{
  "d_model": 448,
  "n_head": 7,
  "positions": "rope",
  "qk_norm": false,
  "init_std_up": 0.0513,
  "grad_clip": 1.0,
  "dataset": "wikipedia_en"
}
Below are experts of layer 9 (counted from 0) of a mixture-of-experts language model. Rows are named router (the router's row for the expert) and show model dimensions 112-167. Each number is 128 + 32 x the weight over its row's rms, rounded and kept within 0 to 255. Numbers have three digits each.
After each expert's rows: "mostly gets" lists some tokens that are sent to it at least half of the time. This comes from a sample of Wikipedia text that the model never trained on.

# expert 29
router:077155196144209116132155117102161125196112145088152094183089178074121081136148113089120091154148108123130145159106123134082076180172057168182123096103144142123071122150
mostly gets: " Genus", " Coordinates", " Candidate", " Binomial", " Died", " Website"

# expert 66
router:097085132163127131180130109129139150138122110096196086163114113130101096138116153119136112159114095145146112115112157206132086147141122162113115142146125168125129118085
mostly gets: " had", " not", " been", " have", " has", " was"

# expert 11
router:149095127113151173146099152111189087185113126109158167148162099150146096141129112151111122103167168142166194122147104139121128142127156136130099150083092098120128145210
mostly gets: " However", " Coordinates", " Died", " however", " ±%", " died"

# expert 28
router:102182127135107153164144141112152155123115119071188071167163176141070101135153186189131139105138119103162085081115150152157077125097087097129097116138116120157168172115
mostly gets: " an", " a", " An", "An", " This", " any"

# expert 79
router:116089129152143099177109145072124104123133125143166144144121122122141128171066135147087099151105147075093145162105110084131125110131184111148137143158124116120169142092
mostly gets: " years", " year", " part", " season", " role", " period"

# expert 51
router:155133097115147159109160128140121164129114138135159157121135191177108117126105093072134138101145140105108138173135138115155096088075148074105107063158137138140165135101
mostly gets: " Al", " Ar", " Don", " Har", " Cal", " Ed"

# expert 30
router:161114129096160179111087119165144058140139129061142194116133141207087085119133163114092125130166141138122097108147141133170109101142125159110172128150161159114085096116
mostly gets: " There", "There", "aged", " there", "incumbent", " GD"

# expert 12
router:179121075199144131181120153172140121167138117124130169145175030126206145112124185145082116151086097170157152092125122145144105135135137099091121109167030123165205119150
mostly gets: " began", " made", " took", " joined", " moved", " won"

# expert 22
router:158140218085095049107117079132109141144163127105158131163103128143067140074152084077136147080147158135104105078128141074105145152118125109144138147097151133139090097124
mostly gets: " National", " national", " Super", " World", " inter", " Inter"

# expert 25
router:117119161169142133141092105132126148136126086103158101140176099081081120110154141061117180124139094064071093139084143092175144118077126110186102106127134130132130182131
mostly gets: " H", " T", " S", " M", " P", " D"

# expert 40
router:144138116179110125164143157077082100114060120178144064157076105177138129087114148143094143132127057101109173144141179085100204134172155096154196130107122094171114144166
mostly gets: " Animalia", " Rio", " São", " Los", " Greater", " Perth"

# expert 16
router:092159101144119175141107132097170110092126153186099127125135107122148162120086089219120111175138116135163125159142091112089117077133104147089114103137129112136098118144
mostly gets: " Gracie", " him", " Tolkien", " Kirkwood", " Turner", "enoord"

# expert 32
router:159131157060162114146079166138122113103181115101168133108126136139108078124144164089092135119125130174088098126166079091109163150180092102125153130101168080118181102116
mostly gets: " Succeeded", " ±%", " Conservative", " Majority", " Labour", " Preceded"

# expert 10
router:122111184108142115137060130111100152140078128091152145085162083133139129139119102101178145143097181090089105165100124108145187140061150087098137153121114088096139133107
mostly gets: "SI", "};", " SR", "\":", " :", " —;"

# expert 95
router:096131215100149118138138143133105120132154124128177128141125165090119076078122092136113069113128153106109126162119163158115176162110104160171158135150086073113077169105
mostly gets: " Apps", " Candidate", " MF", " FW", " DF", " Bronze"

# expert 91
router:107114183135122145116135077159133204133077139178146091155105139179135114165187111090178140097125149170149140100072139145167113137167192139136133123086131151111155152098
mostly gets: "pen", "il", "in", "el", "he", "atur"

# expert 78
router:152151140194108126169127132147149154135146135129103111122080079098144170128119132237139122152146084088176096102168052147155206092162158125151129145171187119163156142159
mostly gets: " when", " where", " because", " However", " while", " While"

# expert 64
router:170146149179095155144132140139114120116130131112129177189145157133128131168124132232089136115096147104162117106097093139183058134123140130121125124176120142140145086114
mostly gets: " this", " same", " This", " original", " these", " television"

# expert 26
router:091130144134114131178140157062087143119112148172108130097142141137076160151146136082096128105146130128120135176091119188132144103122151178153075110098134153099093096073
mostly gets: " album", " Albums", " albums", " Label", " Billboard", " Chart"

# expert 4
router:132176155181146159123126102141092138162139155136110131145128121087142127090134092106182186148109076108087116132125120124172059105110168107105110154121147160113109102100
mostly gets: " Fal", " Ł", " McC", " Farn", "shin", " Skyl"

# expert 82
router:150111096143084133117102133095116165117115090149121148130118144096101118154120179255137118094132094119122110095147034150149141124160057070115112083156156140146159195152
mostly gets: " who", " without", "After", " what", " After", " which"

# expert 36
router:137099138169075127119183112145119136061105117190098063087109078200109130122136181176085114090113106089162166111124165149101163173138126060154102148161112133176083120120
mostly gets: "In", " In", "During", " until", " throughout", " During"

# expert 53
router:112145105085121110103091087117197143146143143093172131106135101087135129102149182201110166124086164182141098103112102133140116118138151164086116168120116072056159142139
mostly gets: "\n ", "\n   ", " could", " helped", " would", " will"

# expert 86
router:116149123063112119062141175176105119132093165105119158135127125090186170049104067142119079117143073153122160069130144105091160104126104189187068097119142106168191093119
mostly gets: " Green", " Chicago", " Brown", " Hill", " Philadelphia", " Street"

# expert 85
router:136188118165092165168099150122124090163140157209042153142133143104154178141114168183144035141117116121128142089163048141163182155101156175087155114128137087181089103184
mostly gets: " Jewish", " Chinese", " Gong", " Ottoman", " Germanic", " white"

# expert 84
router:105163127084156114175108107085098123148193169137107117188082115131165131123136067124121112098161174094133137145132141144139150107160198096126174146112181123087133133192
mostly gets: "\",", "),", ",\"", "th", "\"),", ",”"

# expert 41
router:103122109159106071189143107150143132138110148073172083130116109119117107114144140097131123139132064198204095140178150191126077104110110131093101133139089128123140115135
mostly gets: " became", " was", " be", " is", " been", " being"

# expert 2
router:111099110101155151091075064109113145101159097108157180065089115074044090119107122096098122112112094142159130145104193114131112123106097116130072133088098162100119156161
mostly gets: " c", " Jr", " C", " r", " R", " fl"

# expert 81
router:169111134082131153155203132088132138131106121100143120069152083160156094136122135197132111052172106179097122165090163104098178178181120157159147101129117157145087114084
mostly gets: " approximately", " least", " nearly", " almost", " estimated", " around"

# expert 80
router:122121131147096124182135070077145121125130109148108098141116205156155113162184114166147105098147124160130133069168125189161133130115134110142099169154122120111161110134
mostly gets: " early", " public", " much", " late", " social", "Early"

# expert 27
router:147128144140066115174111089153152126121164142198109095070106092158133173106177102146185163111126168089096120085178106143110154126169135100079110092131157120077193100145
mostly gets: "=", " titled", "|", "featuring", " renamed", " entitled"

# expert 43
router:107146121180167063136094176159110157065132117088121148109127110106095141121120191072112142207131171166067086129109104134114235135127118151161081126154185124158107146119
mostly gets: " JPL", "SI", " UTC", " SR", " FC", "SA"

# expert 73
router:089108158140136139129099157132146100136189078080170181181122134142127153133138105113180135144149145123180180110138107164151058085178117132082155225158195158128123148142
mostly gets: " ", " ±%", " Qu", "qu", " Result", " sl"

# expert 89
router:098037092135145099152138123160198056061093187146016082117081148097109123178136118163112081164108188116171082178092110115169183118173135142076179132141112113088111073088
mostly gets: " children", " members", " player", " member", " politician", " director"

# expert 3
router:138063104124127202098118125115131099103183129167161034112151150157156103128128103120105090161074091077113084169139162167133167103112143093105049094108152127157166176153
mostly gets: " On", "In", "On", " during", " At", " For"

# expert 50
router:107129137150096149107108122055173102092112154128108170121102062087114106124104100136104126157143109142209146138122137141091173088166105128135114090115158151138080141136
mostly gets: " They", "See", " He", " he", " she", "He"

# expert 24
router:115146101103111111137151153102157131187144156157117129131116090112101127137156171201126139115121109081110110085159128090112133113117129102138095159130126123095132138126
mostly gets: " and", " but", " or", " &", " And", " But"

# expert 0
router:127195118093097166133143156113132203137154074093198172148114151086098155103147157168074153142117126114099139159130128087145080182158070134141067121161067124126107159152
mostly gets: " entire", "Mal", " his", " their", " the", " consecutive"

# expert 49
router:146107132121142108145106134126060099103170151129054104120147157160126133105129047115096134148090141135074141170133079131093124122122135129162130093120091240127122093099
mostly gets: " JPL", " Spacewatch", " Lemmon", " Swing", " LINEAR", " Socorro"

# expert 6
router:138106112106165165105088072100161149110089180047207142099128129113163109136114081059161132131080159106151133142128092101161194102102136159071143144143159080163108071139
mostly gets: "};", " resulting", " |", ")},", " derived"

# expert 54
router:151114145137155158113069105161116104135148113091091128082083103096139087084165111135137169199138217144107111107135145171118134085145098085097094138163195075154112140143
mostly gets: " ENG", " ITA", " ESP", " RUS", " pm", " BRA"

# expert 69
router:159206065126155108090090130110090094142134140142123103106089155127165127116119150111134107073121113146089121148113101135126117139138158114095186099147111093100124173118
mostly gets: "iy", " Kam", "shin", "ă", "aj", " Kim"

# expert 92
router:104131140145205178121139166174119086091153157122104136118130139174182118085139106057104191113093122109106153128163187097086161119140178104161088182169140117185124191117
mostly gets: " de", " La", " De", " Le", " Los", " El"

# expert 70
router:098076188084094120132135141137122139125090151075188120116133151128142131105157110070136101152120116127101141153077128149112184176094105138111201099153135108144095104148
mostly gets: " —;", "};", " BAR", " aged", " Density", "\":"

# expert 58
router:158116076136140058187158121172107147117126079095123133108114056133119131155076098191074095167068090123128085131157082086123146146150105172116127096127080100186183147105
mostly gets: " because", " using", " how", " wrote", " provide", " help"

# expert 20
router:136130068153124103144131131199066043187155146151105156092122109092143067118178141096116143101168161109167101123124144130074205132170093117181148074173188153065138158057
mostly gets: " •", "ophyllum", " Elevation", "',", " CZE", " Kevin"

# expert 21
router:155149105116100153122086185146084128147144143097154108138135126078126108107116148086171104155105139086157144132105092168120062108097125151095087101085118086163162083116
mostly gets: " You", " you", "!", " Love", "'m", " What"

# expert 67
router:143108133095084177108185106102150130110067158126147110077054156140092124131133100067132110136147114139087154179140215080123141120072127084202139185124096132077118082108
mostly gets: " San", " Ab", " Sir", " Saint", " (", " Jean"

# expert 55
router:104142118123059047096118114089180151106070112110085163114122081100073107176164100050149113189171141065113110114127087099108174149106098130114095146155124146153114091114
mostly gets: " \"", " “", " we", " (\"", " they", " They"

# expert 31
router:122118107169126147144064100075117108149089110108069103163134087107113128136107113255142160126152102090120109075120096100100082074131118057086152136105106123129103116116
mostly gets: " Kirkwood", "orthy", " Colchester", "ophyllum", "aea", " Gong"

# expert 17
router:171125181156091119162171131084161085039085101095140138167125152112152176147103152155156143092133158110179088156100133172134088148177107152160145123116121146161104129126
mostly gets: " MPC", " Spacewatch", "Species", "Scientific", " Species", " highest"

# expert 9
router:117120160139110092121180092086085214157102180162161031132091147082135108120116102107133117088128133088120140134146140062143134122089140101161162094133152176127074200097
mostly gets: " New", " North", " San", " South", "Sh", " Pan"

# expert 76
router:091064154148176145158103170102138118116112180197070165142137112157129153167110092151103120125126128062141143101138086117099104129163148124113134111111097146146112086148
mostly gets: " episode", " version", " story", " edition", " series", " song"

# expert 33
router:167107159109167074099187115099116109109057086168154086138143104144138144142150064146112112137096105083080186180156163136136135136104086174123195116120146181149107180110
mostly gets: "\".", "idae", "%.", ".\"", ").", "'."

# expert 61
router:163102124090102112184114103115138119114114128142046138156206103117121162112119118173130093121124128156101152120121160101082138160128177108144161090124182111127179164114
mostly gets: " Film", " Museum", " Arts", " Railway", " Science", " News"

# expert 39
router:145091130111140157140097172112092139134138134148157141144107176132112188131118148102051142175144146143118126112103090139146139171088112138115089100080070122145135128090
mostly gets: " round", " tournament", " championship", " Championship", " league", " competition"

# expert 90
router:138090110144129077113111178156164120133131112118131112135116091126186064176095101255121087150078075163106138126159105135115151173129088127088140136184103141137176156107
mostly gets: " using", " without", " towards", " onto", " between", " into"

# expert 42
router:147167161123120158134145127154127138172162130126123145160113156138075181180126114151100114144148183095116084173141146136159154176116075203115131130153093117142112138151
mostly gets: " these", " several", " many", " two", " most", " three"

# expert 35
router:189142159058135109142137140117135114180103148087137163105164170144096149092125089118153103122175107143192122125076084108063179125126131178102124157142119129143135117148
mostly gets: "|---|---|---|---|---|---|", "|---|---|---|---|", "|---|---|---|---|---|", "|---|---|---|", "|---|---|", "|---|---|---|---|---|---|---|---|---|---|---|---|"

# expert 88
router:124146096166055146068125150153095144148102090159111105136131099159183139117099171198101133123133085157098159097132115125095172144121123185170204140114125089111133121156
mostly gets: " York", " California", " London", " Ohio", " Washington", " Texas"

# expert 19
router:129120140089177073081147132138120135097128103170060119129163128092119115129118092111080123093074103040135175116113176081177201127087115119110092158134153094112120189138
mostly gets: ").", "\".", " ==", ".\"", " ===", " ===="

# expert 93
router:121167153095123134164112137104162131089156108076168173118121110107132125131137145116120184160144165064072079149149148087132125082131156086204076130133160137150117100163
mostly gets: "The", " The", " His", " Its", " whose", "His"

# expert 56
router:083146093112072113154136121147115079118105087167100195151170126121125158118087133194123120138111136109109126103098122083125067148153099129126185173089125095115154099138
mostly gets: " life", "ization", " rights", " activities", " development", " studies"

# expert 63
router:132112075147119169115190126164184142134118105115096118174099142158171087127049136241086148169121118123201127118154077142108074088128084100111143090140093183104125136106
mostly gets: " there", " There", " him", " them", " himself", "There"

# expert 72
router:117077100122131063155164130190142106076116112195108138142154077186107102161108189192129131141084186115134091130124158123143137099147134104134161099155126115061147087133
mostly gets: " University", " School", " Council", " government", " Award", " Museum"

# expert 1
router:118124106106079097084129157099150091153152159120143131142112184168152159088147128068180149072140117156102158113155124118102084087130121120097124122131134118115144118184
mostly gets: "ó", "š", "á", "ov", "ö", "ž"

# expert 94
router:089191136163124112119145120116129106110096147096179110116077158104096127082168196169086108157125134096149121111119199114207151128072111148111123164130079160102167127133
mostly gets: "American", " former", " footballer", " professional", "British", " American"

# expert 44
router:156126109101134132124121151159059144173156116118154096101105106138153121115133119175103084144188135189108154150118112076141190162178121180112083072133149150161100121142
mostly gets: " households", " females", " Tennessee", " California", "000", " males"

# expert 34
router:111136136148112098063124148087145126138199108127104181053157109110102113174110144058090147101120141074096140168120126107121223143124114100138080133110150135093071131152
mostly gets: " '", " \"", " (\"", " various", " (#", "United"

# expert 75
router:106108200172151152134196082107161155139133114182106097150141158114175153156170101071186196152098132164119129128131136207155102161182124120074145147042104121107066106163
mostly gets: "idae", " Insecta", "aceae", "ophyllum", "inae", "ygen"

# expert 65
router:133151093123117137117164124173158139144131127153073103153075024128190137163159141171129119123166119096181164171146137093108143071084135146125184194122176083134088091206
mostly gets: " Russia", " Sweden", " Italy", " cm", " mi", " Poland"

# expert 48
router:119117145104193062154144142136108136119081131126162128106145194144112147133142079093117158148103108184220190128137148141085180082152136177180140094107130184144144189193
mostly gets: " Arthropoda", " Pe", " Ro", " Runners", " runner", "ve"

# expert 8
router:104137089141150125143129116102168176175127131141124137127115079074095124168098118108146161124123100164073122135110096075126169076067123166188117171059149169091124138154
mostly gets: " $", "_{", " such", " non", " re", " co"

# expert 74
router:083184143085153046085140103144110128078092121130157132112114140066098112116104166136122156087053153091110146147155191106147140138150087121164140159144110120152147221115
mostly gets: " Mike", " Kevin", " Robert", " William", " David", " Michael"

# expert 13
router:156119125146181130175119113069139158100133113187138135108124129147103147083129087132134111088127146137169127141081142104104114078117172118173105179093195142148167098073
mostly gets: " No", " MPC", " Yes", " Species", " Binomial", " Pos"

# expert 14
router:129110124167125138122129099121112183104160126163064171116165136063113109110123119153063130109137135081101137101165129095106129167118121171108078143120131125131128151155
mostly gets: " July", " January", " June", " February", " April", " March"

# expert 5
router:100084154109137116122140083120121190093143088128133165154093162145037195154118119103163187155146150184143170102150119163121129167137090119047172148074143170120081171073
mostly gets: " non", " Sc", " sub", " un", " sc", " ch"

# expert 45
router:116097123116145166102125195121160095136177101126095122149086118109141151115119085089174139138122128190140105117162166098140160132067133137144108141057119165119051135162
mostly gets: " —", "!", " [", "\"", "]", "..."

# expert 68
router:127071131092154154104112108113126118143171098142094135148157164217130152144132100127191133136144099084141099121177092134119056179119178132086158124139147161108175100098
mostly gets: " sp", "amp", "ct", " Av", "erm", " Mess"

# expert 83
router:125165125072089159154154089118152171126174082075195119140138161118166078120123194168141144135128082120136147152110145101119085092101169112118152190168136121126126100141
mostly gets: " the", "the", "The", " your", " our", " The"

# expert 15
router:150164137119167136169174109125137124195145104088105162164157112126137124079135181192102151136165125084134166129121105149106201128155141131105164111096112109145101150123
mostly gets: " Animalia", " Occupations", " Arthropoda", "idae", " moth", " ;"

# expert 87
router:171106096135122118134105118158116115154172086107151115124097079141089098091128164110169199105139080170145161137089093122117106092118126081134100138132130176134151135101
mostly gets: " would", " can", " may", " could", " did", " will"

# expert 57
router:121155131107170105116137086121139139119126105136089133141169127107124130145135061168164111155145148119116137093101143090127107089078119109182080144099132136134128083157
mostly gets: " Championship", " Team", " Racing", " Sports", " Spacewatch", " Goals"

# expert 71
router:138178133137128157072145159132154098161127154103123109148157111077210085158135137126120111110130134204142165121142099155178151096049167124077092129125132076169124080145
mostly gets: " due", " based", " active", " According", " able", "ated"

# expert 23
router:117207158050138130103123158152118147136130134118095100116194124126118135130137160099135093144194147119112093147134198163164112167105185145087099134113146138186157060203
mostly gets: " British", " English", " French", " German", " American", " Royal"

# expert 52
router:154119136110141154100154098126089121164149154137164162105164117137106112142166112161081117118144184177145093152095184096164048147123105161139098141130089152091119103148
mostly gets: " 19", " 13", " 21", " 17", " 9", " 7"

# expert 62
router:088164101092133143109136156170112130122122185174096182103094179119162160132133175160145073107126118152120152158122124126137068111161100135143161113125094089087151130143
mostly gets: " Michael", " Robert", " Richard", " William", " David", " John"

# expert 37
router:109136159106113117064090133106167146135151084090153135106167107137070126131156104038136165144130110102114084155111152109149125127078145103151108179118172126112153129116
mostly gets: " St", " c", " p", " J", " b", " G"

# expert 38
router:108108173085135126102068125137099135095109149113110127074103084113146110155176138174155124129152136139153080136144075117102122173152109065152170144191117081110143191104
mostly gets: "',", " ITA", " GER", " SUI", " USA", " MEX"

# expert 60
router:107152133136116142086150177172107100106087184149091115117142159145202152124111145119144071095097082162117149113138168135087116110163110153140128122098118093098117140153
mostly gets: "ley", "ke", "elli", "ora", "ado", "lett"

# expert 7
router:173112101189149115111136119128127128146137182080120102059129096108137123134129146004187166113133108088085086087143112131124061134168151138151117074118143125143123129100
mostly gets: " \\", "\\", " $\\", "frac"

# expert 77
router:099115087182093095111130130139143129094140079127131121127127082126204091125134152233087102152031073136110116128118118157158142149126133118114138094168072154133160185102
mostly gets: " among", " During", " using", " with", " alongside", "During"

# expert 46
router:104100163111165130135081122101097124085149173182077124174164078098132164119096098127086116072183209193126112151124149113089131112124128147140057141179120135158106117154
mostly gets: " III", " Records", " Ltd", "GT", " Productions", "AF"

# expert 59
router:173123141134170163126111114133076139149166130099149105105213133079131129086094062160124159105174188186155157165131143124149113116171099119181068049131083158150045108109
mostly gets: " percent", "000", "%", "500", " million", "800"

# expert 18
router:166127114160179159091103155117080135138129136078143107093126111138104136149129105087126197131167115158150139085137157134094090176127168150141144078085139125136094128100
mostly gets: " \\", "{", " mm", " sq", "\\", "′"

# expert 47
router:137087111155106106131166139154148108131073131177063175146129140141155137132092083223113117170109146119160125142104088122145078134142120131139187120158113122082131102103
mostly gets: " water", " land", " engine", " fire", " sea", " base"